Experts of a small language model.
Experts: 192 experts in each of 9 layers, 6 picks a token, a shared expert of 128 neurons.
Training: a variant of Adam for the experts, 1075M tokens, 9200 steps.
Below are experts of layer 3 (counted from 0) of a mixture-of-experts language model. Rows are named router (the router's row for the expert) and show model dimensions 256-319. Each number is 500 + 25 x the weight over its row's rms, rounded and kept within 0 to 999. Numbers have three digits each.
After each expert's rows: a language model's description of what the expert responds to. This comes from a sample of Wikipedia text that the model never trained on.

# expert 44
router:481483487505525486518493492533487511520513545532499494487474481548503447484491578504527492482459448486506512554492468484463494520504507505501502526498523469446498544510480543541491524509557564
It responds to: The and at before names and opponents in sports schedules and politics, plus word pieces of surnames (Luna, Montefiore).

# expert 32
router:480509525494494493497496512564485521510531539520464519493494502525482474482489543476523534488440445482561508542491487516465509509526535515493462500499528483453498521505505545529487515454535534
It responds to: Time connectives such as when, after, since, once and previously, which after of, month names, and row-starting pipes.

# expert 55
router:457497499492493468512495515583497502512523529526490517470487524541504488476507554486515513525469458480542515528490475531455495478526516507491469514504489483433512513522506530516467498476516520
It responds to: Connectives of contrast or comparison such as of after instead, than after rather, while, although, and and between times.

# expert 60
router:452519529507487469519474515556491525508510525516486521519460481528518485495504526473524535519465456469527527523508484535478496480529532521475457483485495484450522554534474556523483497469526519
It responds to: Biography and infobox words like born, worked, studied, completed, alongside, starring, Spouse, plus sentence-ending periods and commas.

# expert 25
router:472526514485496479504467496566507523512527526506486503488481507543502461450497536505514510501456444459577515535492467518459524505527518536482466489527517505431492549533480533522479498500520518
It responds to: The word who after plural nouns, closing quotation marks in song tables, and plural institutional nouns such as laws, agencies, stations.

# expert 16
router:454494510478500487512456505554500515514529529489470525475494497523502468507493540471540485533454456465523533518472484535496507502490489503462492506484493483457511526529472542529480494470538537
It responds to: Sentence- or clause-opening prepositions and relatives after a comma or line break, such as In, On, By, From, at, who.

# expert 58
router:490488476502522499507482499537488528527521532516507501504467495540517418488488591494516506485441447510513517541479467523497498500509501524501483506492497475443518526509482547550498530495551533
It responds to: Middle pieces of foreign names and place names (Buch-ar-est, Bur-ma), Japanese katakana, number words like three or six, and likely.

# expert 45
router:466508500506500494501467502564506525509510522491490503531486521525517470494491532521525515493444451473542504528489474513485508480517532508512457542533514460444517533523490554505493516466522514
It responds to: Prepositions after passive or descriptive verbs, such as "applied to", "registered with", "referenced in", "due", "using", "via"; also commas in dates.

# expert 15
router:499484499498532499503485486532493528533508529559492505506477489536518471490486557500527504477452450506503522545474423549494514505497503514507472503482499467459504545492471550534493524493547520
It responds to: First pieces of names and words after and, of, in, by, such as Gro, Ger, Lev, G(hiotto); also words like equal or survive.

# expert 6
router:512484493497550514497488495528471536531506500556496505511470485539528488490494529503535478476461480504497538541479437534507498477497501533518491482468492462455542526499492544546511520535548513
It responds to: Capitalized initials and abbreviations like PA, CA, BBC, GA, plus words like County, Court, Board and the noun cost.

# expert 57
router:469520514505522476499494500583481501511545533511482510498464538526504470461492538498539524516449459488537550525493479537464530467509531519489466506493500486469491533522490553507487502454538516
It responds to: "to" after "in order" or "in an effort", plus sentence-ending periods, line breaks and closing parentheses ending list items.

# expert 41
router:489498491495513484517484504551492530523500545510505474485479499581512466487482580491512509482449468480523514556472432491478501507499512492495493510479499483453542538507488530551489509475543501
It responds to: The word right, car makers like Chevrolet, Toyota, Ford, cities like Tokyo, and Yes/No or digit cells in tables.

# expert 63
router:458496505492485487493502490537476518517530514510492532482485546545485501472477527505517514523460454502542529533497466509473527475535525531495441496481521499440482559516484556523481474492509511
It responds to: Subordinators that open a clause, such as while, if, when, although, what, as in "as if by magic" or "what is now".

# expert 26
router:487478506498515510514489498541504535515494508542503495493485509561490465490490571493512510479447460497514525535479451509493513496501503500505485511475523471448528544502489533550491522523543542
It responds to: In place, percent decimals, and mid-word pieces of names and words (Pikachu, journals, Mars), often in tables.

# expert 12
router:499475490499505498494493496532488526523512517543496508524458486542511473483486547485530494466456499502513512545478417530503512503497505531516485491472505444459491536495483558535504527504543517
It responds to: Consonant-cluster name starts like Gr, Kr, Schw, McC, and mid-word pieces such as courtes-y, incapac-it-ated, Ver-te-brate.

# expert 8
router:499464495491526494503486479524489534523499511549491496504468485544515464507487539491517492490456471507501501565482418523498504507503488531529479501467497459471504532495482550545492531507543512
It responds to: Word pieces inside surnames and place names (Bl, Kle, Gould, Unionville), plus track in bonus track and table headers.

# expert 0
router:490487492503535506507489500521474520522500495546491494528466479523505475492487540492517494480468475497481501548479439518504484519505512529533497498465486450471496529510479559535489544508550525
It responds to: Opening pieces of proper names and capitalized words, such as St, Ch, Christ, Rome, Wood, often after commas or table bars.

# expert 22
router:460534503487509488529487499577486512509532527514488527500485487519522481476503538494508528505447441470538519540497470525485513484533529525499465519511527492434510541516499558526477502488547531
It responds to: Line breaks in lists, tables and headings, plus span connectors such as through, to, in before years and dates.

# expert 50
router:503487497506524498524476507532502522521511545511502486479468501540504443495487594486532496484454452485510519536489461509480503511507495510504507510478497471439512549506488536539495521503549530
It responds to: Second and later pieces of split words, such as waiting, duration, unanimous, performance, and digits inside numbers.

# expert 7
router:488478477508515504525474491522469534530499531539498510505451481587506454485514561506515506460448468486497545534475459532482520503507493546513482505499501468441518518506469535518488525518561529
It responds to: Digits and letters inside tables, scores and coordinates, plus participles before of or to, such as derived, named, recover.

# expert 29
router:466490508469526461503484499540499516552518533500465518525463539534494477484514510486528525504463462513528522516496460535481548484494521534510475510497484514455497533512487572534476497486521513
It responds to: Function words continuing a clause, such as of, in, among, while, however, before, plus closing brackets and commas.

# expert 37
router:465504541485496451510493485567484519521527524509465506502495500519519482499472540499521507495450422486546514536509482511468500476512513503478491509491497491446500512542467564517486499503555538
It responds to: The words that and would opening relative clauses, plus table pipes and award-category words such as Best in lists.

# expert 13
router:499489486502532479510481490523480525529504529539501504494461494528518470498499552489516502477447457497512513551474437524510501503510496528499479489492501458451508531504487558547502528503551526
It responds to: Final pieces completing words, such as precis-ely, accompl-ished, t-ents, plus capitalized first pieces of place and organization names in tables.

# expert 43
router:490479460487506497520461490525482521518498517535501508472484490512516451524527513486525505470468443494488521584462421526497527498494487534493495483480472478462505539503476553544496536487554518
It responds to: Commas after author names in binomial citations, such as (Bates, 1863), plus numbers in stat lines and middle pieces of names.

# expert 18
router:480531503500518468511459507569522507513544534513490508490482512533486500477488536513523503489460455471534517530494481521481532495507536526498464516513536507462466541525486534519467496487533521
It responds to: The verb was or is right after it, degree adverbs like relatively, rather, slightly, almost, and LaTeX backslashes.

# expert 4
router:490476493513568508521489486530474529543494545565504494493456489540513485502507546485515500513459442495519527550480429521493506508505499515505500504480492454467523524505505570537490545517545506
It responds to: Opening pieces of proper names in tables and lists, such as L(akers), The(odore), Ra(úl), plus plural endings like witness-es.

# expert 54
router:481516498487528461501479494571504511532513540500464502508451491525503451466496530504502512493449471470568513551493488528465513494539514520480455525521518479444484539520468542521477506458536534
It responds to: Prepositions and verbs in species range or measurement descriptions, such as in, on, near, reach, km, cm, and brackets.

# expert 39
router:478478485502512483520481499514517536528498518519495498500468493551500445484496599497525498468454458497502527547459442539502537495510500529513480522461514465438510540502493541521485534511554539
It responds to: Short capitals, abbreviations and numbers in tables and election results, such as US, No., 22., pop.; also mid-word pieces like incapac-it-ated.

# expert 1
router:508474491501543503498483484530492524534492510555511497509492482539510472496483531491526487478461458508508507543479434542496489492505500524519474516482483453470536529501488567546506534521548512
It responds to: Common nouns and capitalized name or word beginnings after the or a, such as church, courts, funds, in-form-ally, Col-ville.

# expert 34
router:478528506514500471491484495567480515517534542518501506479460524542501478479508525501541498511460433471550520545487471542477505488508536522478478518507512495433479550536492567520462493473553531
It responds to: The word "and" and other clause-linking words such as also, by, not, plus currency or math symbols like $ and £.

# expert 53
router:491479490501517505502462488529515530518495515532499499486472505540526459489513547480506498486457479510495513573470445517499511509494490524504474494466499465446500530510478552549498525493549502
It responds to: Organization nouns like Congress, Committee, Commission, Society, plus inner syllables of split words such as rede-em, Char-lem-agne.

# expert 48
router:460537498521508463505479502555501514533529522503489491515457506546538462475504524515506515514448477469559527548511485529478507477517531527489468532477516499436486517510495561524469516504530530
It responds to: Words in first definitional sentences like "is a song by", was a, She, plus table bars, Each, genus and disambiguation headings.

# expert 40
router:477519534508501482510466531560512508520533550513467503508482491547502463491507539519529512520448445476542521532474456517475515482507536510496455499527516474432490531534493540522482521502527515
It responds to: Table cell separators and words right after is/was/are, such as therefore, thus, just, usually, remains, died.

# expert 36
router:466512536491485474509474496564490526531535550528505513507455488545487449465513531485519499504451454459539507538506466495465501499512511517482491505505488493441504542533515545538472492501541513
It responds to: Line breaks ending paragraphs, commas after a noun phrase, and role or country nouns like President, Colonel, actress, students, France.

# expert 20
router:454517515504498478500470495538490525533514542502480507528467516525515472469510572493513507529444468471537503552505475535473500500512501512500458513527536513446499541536471559524491473507533528
It responds to: Sports-career words like played, competed and scored, appears on for albums, plus season years, coordinates and route slashes in tables.

# expert 3
router:507510482505542481508481481527487538520495518549493490476482496541526466494497551499511507491464450494508524564495440557496512505495505522514479503493489461466518542504487562530488535485550511
It responds to: Opening or middle pieces of proper names and rare words, often capitals like D, V, J or Rev, Lanc, Dub; also table digits.

# expert 19
router:521483514516467467518469501552466494489469513474458490554502446490470519524533490524495449519513502493490480520492510496450492509502516503500522511508494471507481557500488524488508516522529495
It responds to: Finite verbs and sentence openers right after a sentence subject or full stop, such as was, would, also, toured, Despite, After.

# expert 35
router:470491496504501497512481498541501526513523532545485483510464487556514452483484585487546508492450451500513508547484482481481481521511499507511496527498512485450505537513484544528485524496544545
It responds to: Later pieces completing split words, such as ately, abilities, itable, plus nouns like vocals, materials, Police, and years.

# expert 49
router:480491495494520483533484492553514506542516524511496502495455485544508474510492563489519517490438459493532519530475463508460491483499523518473491515489518472441498532516492547511491528471543528
It responds to: Final pieces of foreign names and taxa and organization heads, such as -ski, -idae, -aceae, Association, Corporation, Hungary.

# expert 61
router:460504507506496504506487512574500504513522540522472503497468500537496476489489538503506541500452463486531533547486483512469516494540524527488442505508501503468466543518468555524487499479527513
It responds to: Modal and auxiliary verbs before a bare verb, such as should, would, can, may, will, plus before and until.

# expert 14
router:463499506468484458509474501564466513497537528493484518506486478529516455458528539517510510502458480483531500535482454505491455512506517539479500499498515476452489529527488565518483493482509525
It responds to: Forms of make after a modal or relative word (can make, makes), relative which and who, plus line breaks and section markers.

# expert 2
router:496474483504532494514492487523463538529488508568499510513475483534524474503485518497518488479461465507501512549490445533499506490492504533519486490467494447475509512508483561542489531523540508
It responds to: Capital-letter word pieces and numbers inside names, dates and table figures, such as Riga, 1.58%, July 31, Holger.

# expert 5
router:495481487516543499500485488525473527524495528558506492495461486528511474492479546500527502494452457501510524560476423533500490519494478513522473506479489453458521536500501563535510539503537497
It responds to: First pieces of words split into subwords, often capitalized starts like Corn, Cam, Car, plus nouns used as verbs: fueled, fielded.

# expert 17
router:463526511490493486528473515580491512514545538496473504499466514534489451486492526502527493509470464459545541536469484529463494488510526521505439488508530508464467541522473574542494520475534538
It responds to: Clause-linking words until, since, before, plus line breaks, periods and brackets, and name cells in sports tables.

# expert 30
router:493491474520502510507474489535486527520517525540496519473461488546497446485486563488515511482451436503515529545483454542491502504488507531510495507501520478446521523486495556492504521499552515
It responds to: Numbers in table cells, pronouns like they, you, she in subordinate clauses, and topic nouns such as food, heart, weather, fuel.

# expert 31
router:441511495504501460503485509567498524514525531499468512517491493530512464491495530507526518526442442457534537537508480519481488497515543503507459508494511468438489527518496534525467519474523534
It responds to: Words of division or pairing such as between, either, both, each, and pipe separators in tables of names and chart positions.

# expert 38
router:471500508514479473506503499594487523530520526532475531504497505539537467502488534474522523488468443482548524519485487519463507504515519490483465537519506488445488513542468549553463520469541528
It responds to: Nouns and verbs followed by of, that or a clause (project, idea, showing, describe), plus pipes in music and election tables.

# expert 28
router:476523485484504478492483510555504514535553549504516519490440506530506467492481532513520536503456459462526515547502486506474512464538530522512451513505512462445495516503479551511450498482520525
It responds to: Modal verbs and infinitive to after a subject or "able", such as would, must, could, might, should, cannot.

# expert 52
router:463483490519540470521473482526494519543491538529510495492455481537502453508492573486529511458452457503536531526471447538476484504503492525485483507477517461446517532496491543540498530495557548
It responds to: Direction and prefix pieces such as North, south, Mid, Aut, super, up in upset, plus initials and season years in tables.

# expert 21
router:486512512498495462496476487565503509537515541525491508499484506539494486475485534515517498503477476494545533532508483537464516490520524531476453517507501470439516532520457561536467487496527519
It responds to: "of" after nouns like hands or laws, plural group nouns such as citizens, residents, employees, and numbers in dates and coordinates.

# expert 42
router:477511531505497485495493490579498523522519512511496520487470520525499431488491532503534534506443448493538523551502487532486534498513519530475472488506494503439481522528484576519476498482537512
It responds to: Function words after verbs or nouns, especially by in passive or works-by phrases, to, the, his, and section-heading == marks.

# expert 11
router:496481495520519508508479488535511523540494504535499506507468472545501482494492550486521479492463457503503504570465428520491507536504492516509483500457495461457506521505480549540497537496538541
It responds to: Beginnings of personal and place names, often first name pieces or initials after of, in, or table bars: Georg, Jan, Denver, J.

# expert 9
router:506463504463508488515474519566470499500506512486465518511465514532497503481465542505527462538487470475523536541479513532466505479525521504492472477508530467478502566498470559502476539467537511
It responds to: Main verbs after a subject, mostly was, is, were, became, had, plus "as" in "known as" or "presented as".

# expert 59
router:480459504506501496523465521524510529520492517534491495500467486543507452469480591498527503471452450513512513534478440512490511522505498509518497506479514479461498533496473525541481515504542539
It responds to: Place names, years and months in tables and career lists, such as Barcelona, Portland, Kingston, plus that in at that time.

# expert 56
router:483485495514521496510476509550497525524490528520496495478464487539515433504474593500524493490454450498528530527473451508483492520498507516495484507484515476456516541510493534530492524507560525
It responds to: Word pieces continued by a suffix, such as knocked, colour, package, Captains, plus place-name starts like Mount, Boston, Bell.

# expert 23
router:504472497488544509500471492529481534525498526567496498507468472538510458499501538489534496475467462496497510542475432526492503493499505534517486486479500449449506526496468565533482530488551524
It responds to: Numbers and word pieces in tables and lists, plus nouns like doctor, regime, trial, name, father.

# expert 10
router:501490490502530513498478489520483542524503506552496504507464484543516470509482548493534490477470466498509502552467430522494504501506502523522487472482499471463524526511484553536508548519541506
It responds to: First pieces of capitalized names and title words in tables and lists (W, Wind, Law, Bat-um), plus generic subjects like someone, teams.

# expert 27
router:469522528498503491518483497567486506509521538494492497506461515542517443474500548504500518517447462436559538528487497522458505482538531527461475519521527462451496546515506565527460487501527519
It responds to: Line breaks, opening quotation marks, brackets and == heading marks, especially at paragraph starts before quoted speech and in tables.

# expert 51
router:479485504512505489519463488556486513535511532513504486510460495541499480478473561493527518475452468476526508536504470517477496483502507529496468511497514482428541541514470540524497509471536523
It responds to: Determiners and adjectives that open a noun phrase, such as any, large, traditional, popular, main; also taxobox lines and name pieces.

# expert 24
router:476490509512511479515453508548517518487507517510486511500472525540528488487486533487509510497438474466537536538455487545476519501503525516482455495493521500461510535511484553510463501471548524
It responds to: Commas and words starting a new clause or phrase after punctuation, such as to, On, For, including, respectively.

# expert 33
router:477525503490485455522505486568494513516497542499501524517452492520495467471485533515536525458472439466568526558519478510488502489510516501508444491497508496451491503527482532516462525494527509
It responds to: Verbs of judging or reporting, such as known, found, considered, praised, and the word after them, like "said of" or "according to".

# expert 62
router:476522519506511486487477498573498507512519541521490508516477502526487468475513533501545515508458449453554516531497474546479531475522531514485468499508509488458465544514491538520473491483544512
It responds to: Line breaks and the first word after an opening parenthesis or re- hyphen, such as (also named, (not, re-elected.

# expert 46
router:460512506509517473499490491585495504511514515515474520488488521536495465483499535530522522507441481488538526522475488524465498488521522496510463521489527481436494530513506549511473522483522530
It responds to: Prepositions of relation or position, such as between, within, toward, both, than, plus table pipes and "of" after names.